From a checkpoint of a small mixture-of-experts model trained on Wikipedia.
Size: 16 layers, width 96.
Below are experts of layer 11 (counted from 0) of a mixture-of-experts language model. Rows are named router (the router's row for the expert), gate (a neuron's input weights, with its number), up (a neuron's input weights, with its number) and show model dimensions 0-95. Each number is 500 + 50 x the weight over its row's rms, rounded and kept within 0 to 999. Numbers have three digits each.
Before each expert's rows: a language model's description of what the expert responds to; "mostly gets" lists some tokens that are sent to it at least half of the time. This comes from a sample of Wikipedia text that the model never trained on.

# expert 6
It responds to: Pronouns and auxiliary or modal verbs in clauses, especially not after is or was, plus him, we, could, will, be, believing.
mostly gets: " him", " so", " not", " us", " we", " bel"
router:474544429529475433561477392562493592496565423545549555459514519473476448447500478456502479584510435567522527444423534509520604497579548506511488531547545507494520535483512422483513509582539523477520579532562472426508545480512492468483441390467442497542435405581475419516546517482650490540
gate4:453505478545601568522460486589553432547469538529561561520464515497510513471495488507599580570484539489521507470521471498498528463546559477505542520424496425419467573526522563524506428410520449540496529537478432397504483454578526513477419434579476445521549595459466470470444368430530592549
up4:498474459535575618577505486544501433559472523447567468536542487481459551433550511539540436483459584470481512497525520554533459487483510409470476512448530440481468531599562554521529386424509422562597536426436523455521534505505437495476378422549504418489588521448495477509508409507530552551
gate5:435458477521472481398527465560457443541444520524517554488538538510509532492494491467453446541447398460534470521525586430537405537335482436488457562422505488560478539469500472441501497442530527454530575436501445597449466543494525513580470396485412465511510430524617499503468511468569458469
up5:533525467470399535459444467479421457435477609554553476467527437503477534515452360480453549510503521509490603525437556499614561423564474518484510485455572510456496575544544572487515581511464596522510545460594564482532545376453491488470492508549589465510531443516478519488520479530509573488

# expert 29
It responds to: Word-internal pieces like in, ic, ac, lin, at, especially -in- in names and words (Magnin, helicopters, Teacher, Claflin, potato).
mostly gets: "in", "ti", "yl", "ius", "lin"
router:427481530544468506467458505476426546450505521530441488481429427538541489482476474453466518517403489566460486548421567530518520512487591430570560454420461439518446422564467530425414524529540410506451565463441428519444463537557489567513561563519558576534448572438408572441473470503525505422
gate4:582462540428499484565540467506584573403559475506460434468514529497496535461553440424424470446550497509464443560501508501550487563550534519544539462654537542459473552487471584552480495517517417475510433376532426471483475588577447462545539477537469371480482477506471568527480550481542485491
up4:538508428539475506370443485542581459463528454583540374507479501535473497563606521489521544526498507662538546590449523516579533433509512528500537516517460486534393512475434550561485475492503464451519509558521472470493609536467501510546560509476604422563513529506517517511494549399540469512
gate5:469508523561472601468465542484512510588542608502476476500521544477516444581505445471618463535482520470464493500530563445496481454519564400465482495602476452537503440472592561451542514624540466487548498533484498594492534423506399417511460517498548523469509529427618540445487529420432500533
up5:421544560401481536489502522554549477501517486473546506480534418531515405472506497443543506421586462498538513559483506458546464495414491486524585457503535499547463397514496533463466454506600527549483515577558583539493546531565559482543470552482589474397508384581595525506570528488500503623

# expert 31
It responds to: Word-start stems for land, directions and settlements: north-west, land, vill-age, town, camp, rest-oration, end.
mostly gets: " rest", " land", " south", " vill", " camp", " north"
router:598516523458513481502473544387559432500611485497523544451487540545493471501563440504515470401539477495540489547509592468576541522545496579512528441554452456468555487609449487480588544386530410490544578469412571434483560515487427537534488506515502442435488538534482394520552521542535474476
gate3:487536420494549534498519427567440559508545584508540586521495580524570473429519436447498387497506444611482575465539521454562518491496566495530498479500528607495613484584519414531539503456511477453512437553489444495468496523495547421529469508401427541548491547612469416491545450490522511538
up3:488608502459545490473462551493554560500460583526438524508586429534412500557458472449508429594527533605454561507442579486513526400446462433543478456528490601500478504580427494565506524486551490463477465493397484477485496489593517572541487534534515536398619499564450448486496475496512507451
gate4:531569412527487529514508456502452475524580440527498537519537497503424601583490566603472529539508464437580473494463527439574517504451588509494441493468443449491486539639469504506599459506506446507574435563528481552380542458488522457507530539641451544481465439462472497465476413513482495474
up4:426546554475496523523517436511541510541470398541565601499448510483485481520444573517387497545432471517477483554438505525514516618432443569441471418509519562468484587572507484439533552490486428510593588488505538555416449468544436467465567449518516476518498534403456449484412446505474519428

# expert 13
It responds to: Word-initial prefix pieces such as pre, con, un, ex, al, inter, trans, often after articles: pre-production, Al-though, sub-division.
mostly gets: " con", " un", " Con", " Un", " pre", " al"
router:542489526490433583561487528612496435414511542476514479421453519561573506514461550420475445560469531537616422631574454539475571450552489485553447456543527482515432477550529561552509508456540548530491469495576494512480426513496471415469519381401556515466551517469489426526552503484532506514
gate2:532491586536574432473542531404516505471523571537561420475511481533581512490485460451494378479445638461465336480525589522478390540514477604521510596440524554451457514534533476457510480477479511470548524541459572515463560495444465471452452519482489426473519492505480491548463529490443479448
up2:519475402577468519547612528434486506510428512513460435539501536510459589490521554426476491536541452509481571552503449557580498541507422454611495468501599431534528502545504498531579516459526499539515439547585369508436404483464525475511609504552485538500578468480490470557569502504534445577
gate3:539531462618452445485462444396511461513556536533502500448461517526493478440532483493419599534503481538522447449511510446544505527427501475539401559525505555541536547577584520536480631483504596489435505531511546433427569518381519527500551474547467514590536511474427476464469510524537486624
up3:463439472534507489494550509465514532434489566520495446471507622528473560491525530470468520558382507571523440484569585413505514465474496467508390560492554527508573497441467479490550480479493463570582405470477475548462412524555551536423453406463483509466516527453422515382445458504495604425

# expert 12
It responds to: Articles and determiners opening noun phrases, such as the, a, this, same, some, new, first, often after of, with or as.
mostly gets: " The", " same", " some", " this", " new", " any"
router:504544433480571504588437453553467440547545542563499546490434620430481462496428464523512533505573553514464463478426486458539473403569398627542430518512450450496593485469532538562479560532569483515546396541507433504554481534545566450480523519530494444462457549516578535520511417500514499462
gate4:471509520462543535470486540432540398503469500507525475547577537461490508435602607411553554437499466651483513481453481504537557517493480455529546444527589472467446548510564521505431387509588506549569466525473443472483550471498487454578477570482573553477389550542505420478564515484545516531
up4:478428450491549470468491468569438519506477453578481501470484493491578495519413441557519451548475505436470513469482474389426495557476524582497479552584380485463560475509428466383521584485452488506440627402457567512412447522521427469484480412547485555550540482523546533473464547451539495495
gate5:540553451509470438429505507531471430568496475526445438543518450546387478479511493421465556533331524529487557525503442517474378593468561511366512456493493507475454541422511434536574477490513499506503560517545536521506387474506506548472552506487493572457450529563496504453573461572517573484
up5:540536477503472525463480438522529423583480515473517433639567513455458523551447579373533490611471578553536535572560533513496499490522473484480564484510389491497431477490412474493524389567477528526489538526492471429538448492419458432564483503518537436415415435513527503536542455531486561510